config = dict(
    num_hidden_layers=9,
    hidden_size=256,
    moe_layers=[2, 3, 4, 5, 6, 7, 8],
    normalize_top_k=False,
    routed_scale=10.0,
    router_z_loss=0.0001,
    max_steps=7746,
    dataset='wikipedia_en',
)
Below are experts of layer 2 (counted from 0) of a mixture-of-experts language model. Rows are named router (the router's row for the expert) and show model dimensions 0-255. Each number is 500 + 25 x the weight over its row's rms, rounded and kept within 0 to 999. Numbers have three digits each.
After each expert's rows: a language model's description of what the expert responds to; "comes before" lists some tokens at least twice as common just after its tokens as in all text. This comes from a sample of Wikipedia text that the model never trained on. Tokens count by the router's weight.

# expert 41
router:486494508472498490472524484514509484499466472556505475491497458511502479517508530506470458517525498489493528530517464480500532475470503537456519522484555490440505505445535526474483529514488523505504523512526519506460464495443501490497513503497515458519495502504494530442501488461498480518507499488498502503458529490498469487500507529516468542513562508481507507469497515520467478480514507485473536555470531561466501528494499466530522498529456563490456532521523495509461493491500500545526480525522513510493499520512506510490485487512514529527475514498508525482539461473493514491523484520498520497473467492501498494441478515529512511511530545501525526471503431533511507553518449534510489496488520531500523478488572473511485499513499519519514498482445498479465501498480525
Infobox label words
comes before: " |", ",", " (", "\n", "\n\n", "\""

# expert 49
router:532505504468453496533489443519502473494470480563530488515490497533492493540559499486488487488524460492462509505476501546486482490483483544485445516472522490467502526501507529497517477561534557519523527493535521557515454518471493489482533504488512483537502512489514492480518529490473482489494498496493497510497534509500510523500495530502514547528462500470534578516486517514496519514537493514491550501463540505477486525489528475502521480486496505520456497528504513511503499495438475506485475495553478480530470509535490505478488494535493512490491499500498540509499446493515482495518503509508541517468514513516542492504490556495442538495534496516534507505506445474496465521488442519497493497522526557507529512507520509527458503518511509537545522501480500493510521491490541
Clause-opening time prepositions
comes before: " the", " a", " his", " he", " that", " this"

# expert 53
router:519501517458479521497491466506495511479442483545513460465479489526490470518513508508500494529509465500520521529505474509492511466503463554500460517476507475462486506475528515483523523534506542544504521497516546536517449502449500468472541485495552460512475475529529522470483515456472468489518503459487532517455534490512510527516499527488477499518513484492508527481464490506453492465520489486464544549488507517473505529492514487526526518506486544506456493535518525493466485502463469553511490472533481491512462508531508505471523493504503525510488493495489521491485466501519483525499497531463526541486488521494532488487520532534518525474548536515546502495488453476512483533502456523544488489513533537488530498514525496539498495533475527542530485510485495490478525451501545
Year prefixes and table ends
comes before: "|", "0", "2", "1", "4", "8"

# expert 27
router:496503498483502533500484466502514485516447503546537446480485513506526464500515531486509497526500474494462529511509474504511524465508493546476483508509519509462482489488546507490508543505506533524514524492503551528493446519468488472465527474527520466543478481526498521434472491459472499515518516490498530497455526462513496524545517525494465501528502523497502518497482503482481503473517492497471530544471501540475488543525547469537535515517484534522463500520538518522446499493473481568513490484552502502531452517518523506483508492541473550487489522492502501478502465507475488533499513546504512508468467497519508484459511516518537523486533544523511497486508455483509516531508463541508506511515534535492518513514525478529485523561478513518532468503467535511485513509486512
Word-final name pieces
comes before: ",", " (", "\n", "i", "\n\n", "a"

# expert 33
router:515510483485459537548511460502538486517464510557528486505513489527503497542559536468478513560506477480491476484445482539515496476490504531506489524501506495495470486478525513489505492481525567539504512498536557511519476489487527474492527500471507464517486504481520508486496526443439452475490491478503518496472520533508516509520521499492469567545476486452484526495510503517513532462525488487481529492456485507484489507488514514502525484505503558526470537497537521501478441497493486524491499508563480522517497516493486495480475486503486501514466518480527530523537471497493492491486480525507533495476500504502538507463528514510484533507532532519537514475520447470535487578517465529512496504515516542483520481504532490524485535530516512509490479517499485473505506476491517
Nouns after prepositions
comes before: " of", ",", ".", " to", ".\n\n", " States"

# expert 60
router:528471485474450492510463470484496515510472475528509472499484500555490499510508519496476477497513486519534508521524476490502489473481471569501477559476514504448502517488500507511532513545488520526490531516515538536519462503468520465512545478517540476510480510526530479493507481458509481508488489471503535532472517480477480494546480513476477526486528490486520501463471494489458490474521521518471531534497484566498487529491501473514555491490480556509471494517515513502498506514466458539487467484537484497512471504514486518450505501519497498528519493497527492456513475493523491549513483515455561515477471531528536491464500512524501525478528530515520509490504463501497470541475446518543515501504555531479513510493520490536501517511480515572503462486481499457477513486508530
Number words and nouns
comes before: ",", " of", " in", "\n", " (", ".\n\n"

# expert 63
router:520499517462488525497495469496500506480441482545519455469486490525480470513511508497506488529512465498519528527499487508491502467500464549483465514480507469465486500483539524491523521530512545539504523506510548542522452509445508471478538493493545465513467478527526527470481517456480467500516499464492541531454527496504512524512508532497469493520501488491514522484467495510443485464512490488469544548495503522473496529494513483530525526505488540510456492537517521493457490509446460553503483481531482497511466510538509509466513484512508528507487502494496517494490466498515478519496495530463525532487498526492533498485528531531518525479545530511545510499503453472513491531491457522533495489509533542494531507510526493537492486540488532540530480516490494492471527454500552
Punctuation and separators
comes before: " ", " The", "201", " He", " \"", "202"

# expert 40
router:518505517462479511494500452495493504489441478543510453455474490530489469518507505497496493527517463499510524527503505510505500469511464553487457509480501466462483502483533518477522525528510537538505522491512547540514448510444506468486540486499549460512472469538528532468486509458472468497506502465501540530459532495505502522516510527507479493513510483494510521477462501526463508462511478493467542546499515519473496529504517491529529513506488543514456486528521526505464488504454465552510482473531479498513462513530512501466513493515503527503500505492503515497491468514522478518501502523471515551483491520485523494488528534530526523478545531509552499499493454468506478531501456526527498477509531539484524494511529498540492493535488527544529482513486497491474527451497543
Coordinate minutes and pipes
comes before: " ", "-", " DF", " MF", " UTC", " Density"

# expert 57
router:520493512458487522500501468506497511483442483542522458461481491523484477515512515488499492529520468501510520534505482511494505470514466550491460511477511466462489508479532515486528522534503543541501527504516544538518450511445502475480540494499543465511469473535530519474490512459464473501524499467493538530458529499508507522509503529491475494516507476494512517477462499514449495464515478493463545546497512516472504530488513483533525512501497542508456489535525524492445490499456458555498486482535479490512463512537508502467514483513504527504486508497493516496486471501516479520498498527469522537486491524491526488485529530532514526485547532512546499495489453466508482531501457525538498485507534538478527499513530493539495475538480533540526483512486492490474530456501546
Table values and modifiers
comes before: " |", ";", " |\n", "–", " tick", "th"

# expert 9
router:521496502453493507495492468508511501483445480547521454469481501528490469518510517482501504531512468493502537532499481510504504467506461557501468519479508475461479503486536516481523522531507541539513523500502548544518447500445501475479539493492551467511467486536532523473485517458474472489510501464494528522463532503506506527528503529495474483519503480494512521479461491511453490463512487504475543549488504520474498526500511488532526517502496541505454486535509522487461498503451465554506490484535478487520457515516499501468513486530499518504490505475509515497494470501526480522495497530472517539483488521494531485487534534528519523472545534516537510489489452472515477530511457527538483474511517538481531492512526495541492475526477529538522480523485508491470527449499549
Sentence ends, table cells
comes before: " ", " The", " It", " In", " He", " This"

# expert 15
router:510503495464495493489494436484516522490442488548521473435488464525498490532504513477479518538511467518494495490505486519462491480501468549505466517463490480471476509482529538493519517507492540547523534504502545546517457487457483462452535518491534467524485487502501488490494500450481469486513511476510539505439510495505516528559512510480461511501517485486491538467476491504481497469499487491473526536484487507476504526484503510544537501521505568523461506499534508488475477480467460554512474469530479505510486506503511513480506501496501502527479521464529540500508465513511502541487476523498525542470496487523528488482502531519519533501534516530555522479503466464520484522510454519520518471524536528499502505500521495527491489522510523522523475511487497476472531456494554
Day numbers after on
comes before: ",", ".", " and", " October", "th", " August"

# expert 38
router:531532458512493550472504491476507490502469500524505455479481480515506444506526521521485511515517482464490486506514532471516492477489493507509496519475505488469487493486512527496537520512508530517509535486518546498521434529497521440471554493483535485514472511541486497453463522439491499506509504497492499525497514505521508537490504531494505486512485494482492513519458505500492481488503479486491518530523496514443505539486477498545492503525510517500458463519510532478525482511499517561469531485523488491492481507509533506476530482537535485468499539489533509507451485543515460533453518488520544526482487489513504473508510511549496499478516531481519523489494445489487487526501434510499499527521531520508536522505523461549458509565521540535543466507472480504458542480543494
Infobox field labels
comes before: ":", " |", "\n", " name", " by", " birth"

# expert 55
router:518494509457477525497492462503503508479449488544518453473483492527482472513515507496505495530514464499522523530504475516493503472506462551488456522484512475461487498480529517484528516528511543543504523500514550534516448509444500474479542490494550459516468467529525525471482512459478473491516503469496535527453527492502504523510504526491470495516497482492512521481469500513451493465518481493461544547491512517471502527498512485531525517499490543504453491538517525497456489502455464551501490485535478488518460505533519499465515485510503517499493503494496520494484467496518481522493501528463520533479490525496529488490524530525521527486550532516541493504496452465505490533504455516540489490510528540490529498508530501539479483540479539539528483515489498493472531450498546
Numeric table cells
comes before: " ", " |", " |\n", "0", "–", " tick"

# expert 10
router:519490515459487519502493468503505511476447485545513457468482486524483473511515513492500496530518466497499527529502477514495498467509467553490461521479507466460482509481536522483520525534510541541503525496513544541514447512450505470475542493497549463517468472528527523472482517456468470486518502467495531528460533493502511521515506526492467495524507476495505525485467498523454489468525482493466544548493510518476507527496515483526527520503495544501454489535521523494458492499450460554509490478533480500517459511525513509466513486509499521505488501491495517491486469505514487523500499528471520533482490523493530494485522526531521528481548533514542499501492452471511478533497455527540482489511534539485531491514527499538493492534478532539527480511484497492469527451502548
Table numbers and "the"
comes before: " ", " He", " The", " In", " She", " Total"

# expert 8
router:509518524466497512489491471503492505478435484539527462491472497519503475517502511490505505531511477487524503515501508531490514453507468548501471519497490472472475496467521527495531507525517534539524527516503561549509449500442481473461546494506557469539484480537525517479499526453461486497506486468503543513439519489509519507514510528480472488518524517490506527484466483518459479483522477485470538549501534521471500514504521497519525512521501534494456478529523531504458488515478465557514515482520481494503459499515514504479546477514521539490500521484505527492499473506517489510511510526471530545487503506519529514490527517533525526504544523500551520460500459464527490532501467519535472460515516539490525514517512495536511487531511523535527481519477503479483527456488532
Same/various determiners
comes before: " ", "th", "000", " year", " +", " time"

# expert 43
router:515520531475467492514513499508510488484474452530526481490470517526474489528540528488477503543523477518490503530494514495505499496505464546508482479490499491445476520497555508501516505557532541527521531492545525520487472516491474486502511483478522473532476500480503499505495497506499484474488480485496515500502542507506507527520494554520492537514474477469528525493470505510485526482479495472453556526485537506471501542497495511539553495532528494515447506531538505496503492495465493518495483491549485478520472507530521500466500501498449544526511512513510509526496458502535480514521501512521509498463502520541549520471502532513467569494548500523496494485531451508488468541526435501514485514530512546487513494500546483539466473531518534543535488514500499461462518498467546
Reporting and reference verbs
comes before: " to", " that", " of", " as", " for", " on"

# expert 59
router:514507526460479515502495467509502507478442473544511457468478491522492469512508508493497491530516469498503532531503474509491501464505469553487463512476505466460488501478534516481522516532513540541505523506515545537511449506449505470480540493498547459517467474538520529468487513459472476496521504463491539514459532492502509527519506527493471496522505491493515522483463499510453491467524485493467543548494506514474508531489510480527525527497492541507452490534522526497455493508456461554500488480533486495511459507532517507468519490518505528494492512497497523486487469502525479522496502525479524534478493522497526499482528532526512528483544536517544506490492452462510481528505457526542495491511536537492526493516525493539486483535475529539528480509484498488476532449498549
Table and code punctuation
comes before: "|", " |", " (", "-", "0", "6"

# expert 19
router:544499543490538496513513477515513473555503466532509458494494475510485479480498500490501483540502470433485493491505498507503510503524482511473470507469527513463496477448500509547531513558488548510518541513533512487506463526506501475474536518489502459504481512485532453483503503489486465490487476521497498525463502502486511504507533537514508535463508474503510544505487532469513507473495480501473540513516501535494512525508532503499517494495531498518457519502484494492527486499508511501495506485525437500533445450503522536508468515530452542491528535502488540496518492534506501518496517493510500496443533495541527502483509551505472542485538492491531516534499456485477496555462453490505486501558507534502498504484535487571473466502525546546527484497451506473499495499505515
Predicates after be verbs
comes before: " to", " by", " in", " of", " as", " for"

# expert 37
router:540517493483498510505520490479498499498470457516534470499488518500492457523540521508477504504510467477483459519504507513525492479478489519478498542479525479462483506494508528496540504533536546542513530545498524544539458548476501472438553508493527470504483485508530484496489536455486444490525467489512513505493522491470540533504496508512507487479487474468521550495476518499496479501516497492476536531492499498458496557522504504537512485495511510505459475535493535482503496488500496553476522457534478506515451519500556508452532482520538515492474524493523527501460484514519468501493489528507526531488514531519526483493548526534467524470542506490564505503503470467508477525508458507493477486529514547535515507498508496563480471510517518524552487516477492501480523480495520
Line and section starts
comes before: "-", "|", ":", "==", "===", "="

# expert 18
router:523487518453481519498495460508501507475447484546517455462486493529489477514516509490503490528512467503497528532504491515506498462507467553492458513479515462459480501479531514481528528530508543540504522503514546540512448511450506471478545491499549462522474470530523523469479514456476475496514513466500538522458532492508509525521506531496474499525507485490512523481465495506449493464511477492466545547494502515472501527491510483533530515504493541511452494536526516499454487504455461551503489483534489494518458509524512506468508491513496522493502503483494514488490463507517489517497496528475525535483500517488531494484517532531516526480546534520543503494495452465508488534496455522539496486512528542481525494519524498539492496535484532538529484510486499491473527452509547
Line and table breaks
comes before: "-", "|", "201", "200", "199", "202"

# expert 51
router:520489517459482518501489468499488506483443484546519453472479490523495474511513513496503490529514464502516526526503488511498498469507464552490462516483507465463484512480538518485523526531506542540494525502513547537517448512446508465480540491497550461516468474530524520473487517458472476496521505468493536528461531494512512521520507525492476500520506484491512520477470495508455492467523478491464545550494510519471499528494512488534527518497485543509453489536516528497458485505456463556506501482533480501511461509530511503472512484507506528501485506498493520486485466502517485523499498532466523537484495520494530489486527528532514523478549531514547503498489453460510482531502456526531494486511529536484529500513527494542489492538478533538525476515485503493475531447506549
Election and results tables
comes before: "|", "1", "0", "2", "3", "201"

# expert 44
router:513513497462503533508497476471457505487479489517505480509460486562473448522521525504503472500503493519486523530519490494493508453490454527469505542494545492434490490468524513477487543533493530515509503521535537525503472510476494503490526482515515485537495505514555501449500534410462474522496494484506501539458521491477480468537480514504501528496546475461525496509476525504493509470501487511463520534503516524506527497529481484491537515503481562485449521544485509505489460502487485535501474504527493513485465505518510527453522451537530483516478509470496477503494492478523511527501501501454545485494465500501494466471490524498508523489523520519489538487510449495490510548519433536496495477472529536487532524504545512547496515482491530506525495509467503483492490494527503
Second word of place names
comes before: ",", " (", "\n", ".\n\n", "\n\n", "\""

# expert 29
router:501495473505518479530513491518485463471487490555509484459500505539490510541553493487459511511554494509483509503503514497493484482507474544465502475498517477459503488474558493499534474535539518540540512528561534516495455496487517470496526473487526455532463501487485504510498485491537495487547490480527540502474522529517536515530512515490505586499492510474498531469492507480486552481483506510473539536513523516466494540491538486515539494524502522519463463498508503512531511517507467500503466534544506465499484528491506519486483481478508500480509494511518514533479470505491485522507498490500495540473487490540524463493508523540468544498536492521510485493514432481502496551493451522481506527539495512520522479500548514529495514526517501546502489532458449466488528491515515
Main verbs after subjects
comes before: " the", " to", " a", " in", " that", " by"